From a checkpoint of a small mixture-of-experts model trained on Wikipedia.
Size: 9 layers, width 384, vocabulary 8192.
Experts: 6 picks a token, a sigmoid router, a shared expert of 128 neurons.
Training: a variant of Adam for the experts, 4380 steps.
Below are experts of layer 4 (counted from 0) of a mixture-of-experts language model. Rows are named router (the router's row for the expert) and show model dimensions 288-383. Each number is 500 + 40 x the weight over its row's rms, rounded and kept within 0 to 999. Numbers have three digits each.
After each expert's rows: a language model's description of what the expert responds to. This comes from a sample of Wikipedia text that the model never trained on.

# expert 7
router:481516525457549493528518536508430534500540542607467497495464491561493453517468453502437486487411539533584458526465467468464462465520516515496506520463534534472586467516519533492556466558556543467484518545512445483496548479535491484445436525535480517508572527529519491514404530593529526457
What it handles: Opening parentheses and numbers in tables and stats, like 12 (2), 58 1/3, and word-initial pieces such as div, Ser.

# expert 43
router:456535421531459491530557477438463491480534527510490490499596515494549466538545435525459533493507476562552458501523509449559495517473541571538531453496483548442504476513524466464512481547535546538497481404543449536490536490533553479513507476485447544514484521542528441483513506534454528469
What it handles: Conjunctions and prepositions joining list items or phrases, mainly and, with, or, by, as, plus count words like three.

# expert 48
router:507461456520597605554575441527497534533567492464411522496535526503520538526509529578422479540483486498512505388522468556535510438429493416551540520475546557513548485551506457528565498539512425461523484476513555581519466518530504427509515537488473528487495503540496465444522476538507532543
What it handles: The article "the"/"The" after prepositions or sentence starts in narrative prose, plus which, this, its, his.

# expert 15
router:483492498523532524463480448467495515467503487452438508457489457431483520438456577460526509545481604480537470433461461451522514518573523495563564499537537488544513476566451560480502471473522525500463505465477454527480422458501550444441497533500491497527518519515553431506549494525474566492
What it handles: Hyphens joining compounds or starting list items, such as son-in-law and long-standing, plus "of", "to" and "by" within running prose.

# expert 57
router:565525547490506442509550541483541543526524475488524524593581462508462461462542424430544508450498443481496454515498469514400444466411502540512466528489376432448511503427612518501427473460521534550540507522548495493503493497469527493501486447563473489478510476469512526490486470487510443490
What it handles: Pieces inside table cells such as percent signs, parentheses and final word pieces, as in "Totals", "(any race)", "Dutch".

# expert 24
router:535453495501493563500506522580508499436494525552537447530494530468582456539508492523521471481507499463469521533527445531424538463473430482497503494493490504516549522515440472568499480488503484511518539512522518511468488606493441459548502570465499512532418494496509500528438445486537465531
What it handles: Middle or end pieces of capitalized names of events, organizations and awards after "the": Wimb-led-on, Environment-al Ceramics, Civil, Supreme, Deb-ut.

# expert 2
router:497474493507479492475524465480463558421511508545466476434520500533464463559478426483441532499421493543560507553500465427494490493575516572487481479500547505486585473541456516543555465539450559563465537469540396465445511494449537475494461513506492479549481510560504496494422548497427497481
What it handles: Word pieces inside or ending common English words, often verb endings and plural suffixes, plus " of" after nouns, such as hydroly-ze, mouldin-g-s, proceed-s.

# expert 32
router:459531468435543500481479531522436607483576548470485463542600455442489515443524454475440428424455472462481510458486457499478446492462549514499499453525505490473486488524433505416566469513534510463517564454428502506415508487580602431437483519463460447491479544462450552536467559509482538530
What it handles: Pronouns and function words inside quotations, reviews and song titles, such as you, I, he, a, so, plus line starts and "and".

# expert 60
router:549516480519568480501525525533539539471494543461488479534514460498469495466527458455466456542550453561471497523458451470375450521412484535532457508533433462439520479503461497447437469424567543544581480527520488516449441479415545502513529498522483489515455515471444535554496502479484508434
What it handles: Inner word pieces like entre-pre-neur, int-end-s, Parad-ise, and table column labels like Manager, details, images, Albums, Role.

# expert 12
router:485475424542520489552526473492447494571447522528422452539485485555497544509529577456504500513513495518538556398488557484446411461501523497574482499482545565466517484438505412467523475501526433485471452463528541578493516478519516464519550541553496518460436566491476456515517550493455531500
What it handles: Tokens inside or right after == section heading markup and paragraph breaks: Play-ing career, See also, Sources, History, Early life.

# expert 49
router:534438564491497446522431568559571473554449494465546457566468411506469425426552501493456504498516506509497453523487467511354477428454467489473511568515475453478524476453494507546494460439537553526551546553515499484500460499495458477504544502514459516460533456515531477478519443519522452497
What it handles: Short letter chunks inside foreign or rare personal and place names, such as gh in Hough, á in González.

# expert 37
router:499426550472526513458512537480486493584458515518408481471486496471557487441498522503490520482530540581513469464507504427521538529563495536475500497537584453511586471518448522522511466464536488501511446542583467501455461531553586503490474568539468527516521539567526453532501490506481506431
What it handles: Words ending a phrase before a period or comma, such as away, months, night, him, them, and numbers.

# expert 53
router:486483500496467515469527487460459536407520571562508496565536514462509501465528495465540455427407413450470470491504445515470472502480528545520487438476478517448513472441453505488473469477467528472517540485519468501432485551520511506483429493529490484570427455469474512521474584474456548525
What it handles: Sentence-opening determiners and function words, often just after a quote mark, such as The, These, many, every, may, whether.

# expert 26
router:469480456506496487556517478480536499558492567560497437526425489542495520483541528552462560511496489480462470417517572542470459499405563513520558590510430505553530524558501489494503473546525459474504491539484569501493441472493485493565470492526484406449456538501485516505576526520451559543
What it handles: Home-team scores in football results such as "Rangers 3-0", sentence-initial words after headings, and narrative verbs like went, began, competed.

# expert 47
router:560425521556525514492433563583510478562442489469543483496506393504505561531525557545469554471487577504512465493517480409435538450526465492491565533471499553478515556511454529528558486499517540521446495511479499487477533467521463419474569523446509519473562526549579420511502422478497497453
What it handles: Inner and final pieces of foreign names and words, after a partial stem, such as -ang in Muangthong, -us in Indus, -le in Yale.

# expert 0
router:522504517481510517548527461445450526501472556579459515452542555488479496565478484443434475457531478575414477549513466423493517487483499543475471494490601486521567463537483548551519490523525500536496472521594458460469492527481497466507449517508493513530456533553526522573447465532507454436
What it handles: Word-final suffix pieces, especially plurals and -ing, -ion, -ment, in expository prose: protoc-ols, direct-ives, criter-ia, artifact-s.

# expert 45
router:506452488547556463531482476470554520558468504451388536469424523468587552552532529453513496490573569553486582514453529461510520573529484519524511517512567531569585415482457582551431477488492473506471465544566511498475441465546496464506519515544469549454477515496539495501504435481477458460
What it handles: Nouns ending a noun phrase before a comma or period, such as club, firm, label, Korea, September, plus date commas.

# expert 22
router:546519517508516480519484457518605508564501500501554496498482445512489481553527441531472494554566472495460545513449489496421560580492491515482463504544437457510567495538464572484496484536445481506519485549507532540479472516534470476535487491505462493437513509529556495471498404456544471510
What it handles: Final pieces of proper names and words (Zimbabwe-ans, Neva-da, Bélier Region), non-Latin script bytes, and table dashes or parentheses.

# expert 16
router:506558481535489457435435483554577520510514488431555518590498423479529564534558489502546515468476450442565569485481551507468508493523488514526531523488389527460509542506515426474499487526432526487474546456509539502513478558512471488509501498494445597529517530461522492464553450478467482544
What it handles: Commas, and, and | separators between items in infobox fields and table rows, like Builder: Incat, Tasmania or Origin: Greece, Turkey.

# expert 11
router:519555529475509533440420482428501518515497497535519532519562499455495506511547560473588581472489553422485493501500545463497537499482431474474437502504495439563510468484590531518488464534430543494548532558518519492507534543515462528475437519513501502526529483516530564466512515437506463495
What it handles: Numbers, pipes, colons and units inside tables, infoboxes and coordinates, such as 74000176, ft, ′ in 47°10′, table cells.

# expert 18
router:551517539514531538505485506536596441569453528563534480476487478516507431498520468535446476559594494444444531539475508466361518529509457490479461547574482477546554495544461565485532467482472470456558480543562542533501478526560458478521466523483502477473505511516502515487470474479553475541
What it handles: Digit pieces, Roman numeral X, table pipes after scores, apostrophes after goal minutes, plus stray byte tokens: 16-29, John X-XIII, 78'.

# expert 40
router:414477456479499462511572456441469505521499485554423525458552484532528415576543475498399495553519508562512435448543513468524463544510489510477513506452502523512503554639558472519551489554467477550532501463522478484498485477506543462476465489509469510496455504590526436507493511554461507456
What it handles: Number words (two, three, seven, several) and colons after labels or in times, plus of in phrases like one of which.

# expert 58
router:500489509477459492503485433412504521429486519602462544498503476477437486494518525447541551513544497496502420463492439543458435516508610542506525517549509469485491433420530535476466473474479547516512507468503424592514476466487552526433438434525494523503491489473518467505587539496476564504
What it handles: Conjunctions, verbs and sentence-opening words that link clauses in explanatory prose, like although, However, that, referred to as.

# expert 28
router:481494503544532521546583488543507514498526553557500464508500526528504462545526462556473452504501420506421482504479490459440455505439482492537516494505481528498530501532516521503514481505485473565493508581538540522503425535479423452572463555542512452511455485493479537502446447513543517583
What it handles: Tokens right after hyphens, digits or apostrophes in compounds and scores, like 5-chome, 15,000-seat, 4-1, Beckham 38'.

# expert 46
router:511518509490516464546473486493517509565488521509403525414452531493548479509492491447504522536609591564482512504454487460515550574544532518502457513552616479550603420509481570560438477461452525514480489532575478482480440493512466463486453532539482559514502524505532497535513501513490439465
What it handles: Common nouns and their endings completing noun phrases after the, of, on, such as website, club, guitar, season, film, deaths.

# expert 10
router:510497467578485447503522537481436512472499467520455450583510468506563568506529513482551512462536438562524520393490550512485466498503521496544498528453457526500528489464486411500491481541530424493473490484553537584477500488573525452539555523542405489528386530445495463513552567530473495515
What it handles: Wiki markup such as = heading signs, | table column separators and line breaks around headers like Pos | Grid, Treatment, Career.

# expert 13
router:445533462494503467425482467518535547444564494479483521500484463498512566455519502511509521489440563469543503478523454476539447448550528578486529521511459508524509451537482563481479479528489608473432494488452439513472524462534500495444475488538476535509545513545474493479517536556456567423
What it handles: Prepositions right after a noun, chiefly of, also to, by, from, on, plus section-heading equals signs and line breaks.

# expert 50
router:516546496474528506448536513524546561434544538464496499618528517506528472480536411484529431452491461508482479538483465515424429484425555542522436463532355477422504450452502515523476484456513588491587561503496499461484467567487577495545523476528474474502485504481465569501462549483499512474
What it handles: Words and punctuation inside discography, filmography, episode and case-law tables, such as Albums, Role, Episode, closing quotes after titles, "U.S.".

# expert 23
router:506513462552486475479469518519549502455514527471510486529471439452509510425535469500597550419601424426495549529508510507485488502469564523524482490512451545457526491522397478461475486492485486474521594420532515517465516546514532482499450522490405519591520510465543475469528484463498551529
What it handles: Commas, prepositions and pipes in running text, plus the colon separating a title from its subtitle, such as in, for, of.

# expert 36
router:543516497473521474543548441458452515490518493540529479512546511534474506569530534448525553529462441509535507417492471534478509458446496488519464494444513469492512464501571441479489468546529487511535444474523526540531490602529469521524511509494504480502433508515523487522486521513485492499
What it handles: Labels and blank cells in tables and infobox-style lists: Genus, Species, Location, Apps, Rural District, Current ranking, runway table spaces.

# expert 42
router:521592539504548520508456539569501498600490516479509488514578413493544478511564485540477572493566565452520458529503502445408524477466456476453491542526427508465515490560528511507577467524505501465568558498482547478479552475506494506463572485478509468492610506503560477473523429478522504484
What it handles: Letters and pieces inside parenthesized abbreviations or codes in chart and results tables: Germany (GfK), (CAM), (Chrétien, 1915), Animalia.

# expert 8
router:548475539484546546491474412474530509519545512523483493577529534393454501496524530512470499482477556430447561480516557545503507505457494461495471536492403472539516509546627467519469487559422518489548577523501547430505481570495486545495463469546508434481531482500526549464493537493509436475
What it handles: Pipes, colons, dashes and line breaks in infoboxes, career lists, match reports and tables, such as "2021–2023:", "Budget:", "| 9 |".

# expert 56
router:558552545466463436488532553492466526464500523542512500490536428544513484501520447428487607502493503498570445541484478449434475486522506615485438498550500478496544450445495531487429470447464550537484495466569431493485441547516517530516472509527523498541486471464553557554549480489454489520
What it handles: Nouns and word pieces in species and natural-science descriptions, plus prepositions like in, near, at, such as hardwood, pollinating, gastropod, species.

# expert 9
router:524500498510563471504540482479399532491562497457527465419476446530545511551492465480535463461511498491563527481497432477371493446422528483507574488522545497431486476511437483448580478441544525475481479462440479502493513563470492467491496531461456565548466573451489451542429440549489551566
What it handles: Hyphens inside markdown table divider rows (|---|), especially in election result tables, plus newlines after section headings.

# expert 54
router:485488476484483531536540463444574467521470502543441474467525532547421516509534549506512555524486440467494474449497482501493467441453512510532480524454530588520515489449517506422461485508515468512511483446431482577531501462502519501458447548512509540478495455505485502463615546520514518503
What it handles: Relative and clause-linking words following nouns or punctuation: that, which, who, where, although, because, However, plus commas and periods.

# expert 1
router:479527548535513515505504566497535569476509502490520510502524513483497524531525450501483505475487478481512547532457513433477510519580506508536513522521543455489527515504452561549484479503428538524476545525576460510416436548543484492485434540563469532497447518508504481484453471506472448442
What it handles: Final suffix pieces closing words (s, es, ing, ers), web-address parts in infobox lines like gov, ki, and equals signs.

# expert 20
router:461525482510524518553470400484533476567479506558450506531495458477438578493489601544449520605533490458475516412493502571484450502439520497533521527515553549579495493509477462420476484517552467519491513509465514579511517435464505471520447543527465444458503507474517502474573503537508535505
What it handles: First words of new sentences or sections in biographies and album articles, and past-tense reporting verbs such as announced, wrote, died, Although.

# expert 31
router:531502506434436551504517510535501491470540482538503506531547448501514489481560502518516472393477430458503547428488484554434431464466519528496498487525457525513518460450459496509498472516451526510498530464527463522529507553561476460480438564556450485552550473546514521455488551491538470512
What it handles: Table cell starts after pipes, such as position codes MF, FW, DF, country codes, percents, and odd word fragments.

# expert 29
router:476432494471477501461466522533509464511449474596553515520515512505529464539530603514509476444466502464509528462531470584442489503457449467473585548456557494536525545448458458532542482557515478528514525504481527568474503534503411451516425560494417489509453429573580451451485494493515474486
What it handles: Nouns and name pieces heading a subject after the or a sentence start, often institutions and pronouns, such as Ministry, office, Civil, He.

# expert 30
router:512509479517479455473457480541550486522505478497568508536569418512503522524573515522555489378533421454496568437470532554432439443473496482517544541511408510506510545472516452495505484532459506489494562469521553522563474540531428502490443525514461542543533446503508476444500470466490491548
What it handles: Pipes after years in census population tables, "of" in honour names like Order of, and football position codes MF, FW, DF.

# expert 6
router:537571532446488562480548496562501607477555534493510469523569494529504529525483457550481531468411510474572479490465485501512483422529541551506474571526461540441500443437465548517529474557521569482511600502480495453491530501559527519471462492510505495488542472515520470474477539507493542449
What it handles: Name pieces and entries in species lists, election and data tables, often after a pipe or dash: Singh, Comps-us, Dimer-ia.

# expert 34
router:502475435519524511499505541556468469489536521529450475512509500528540472527595519529594496447457469475555494478517490476497434450435491509560533507478445615469516533446493454498509482534569462453544522456464492520470556471505523503516526492534441548494439493525433463484498541486455563465
What it handles: Column header words and infobox labels in tables and headings, such as Pos, Opponent, Genus, Born, Location, and word endings inside headings.

# expert 27
router:507413519574508485490563432462503500512456523459421502578493496414532538477491563464437523516518490499465524419509529480503475560488458544521520512542551521504500403567465470420472474503528486581452471494623498595554442506503482485542545553517514489521517467515598477509500463593447528479
What it handles: Verbs and words after "he" or "his" in biographies, such as began, earned, attended, took, and "his high school".

# expert 21
router:522501523487547472507533533515515537546517529543533443536498493522499504550509536452436470527547465559384517491495495509417471505405466463524517500468518451474559487530463528452516479480495540547465448534543567498499508520522487421518482570495458436526489536499552570531400446488551503502
What it handles: Pipes and semicolons between numbers in statistics tables, such as sports stats rows, goals columns and vote percentages with ±.

# expert 3
router:497457476460512510504516534607446510434564525491511459534478464470503522524527439495563474426467523453524514512496449510398460483517521537484578499505523509418510473453428531484541470510521569472514525547487501502461535514523483419451477522511516515520522528502481477475423530530554472463
What it handles: First pieces of capitalized names and titles, often after a pipe or parenthesis, such as Ad, Har, Neg, F in song titles.

# expert 52
router:536496528534527457460414515467548498527415487511500520492466393570489551540511496449534589481517520548518504537500553408469517551463518500487475498474462496529599475430470566487462492458365503525412488547456507492505511486519451510475523547483512538460533552526529477485526472487468529476
What it handles: Spatial prepositions and the following article in geographic descriptions, like south of, southeast of, located in, near, along, across.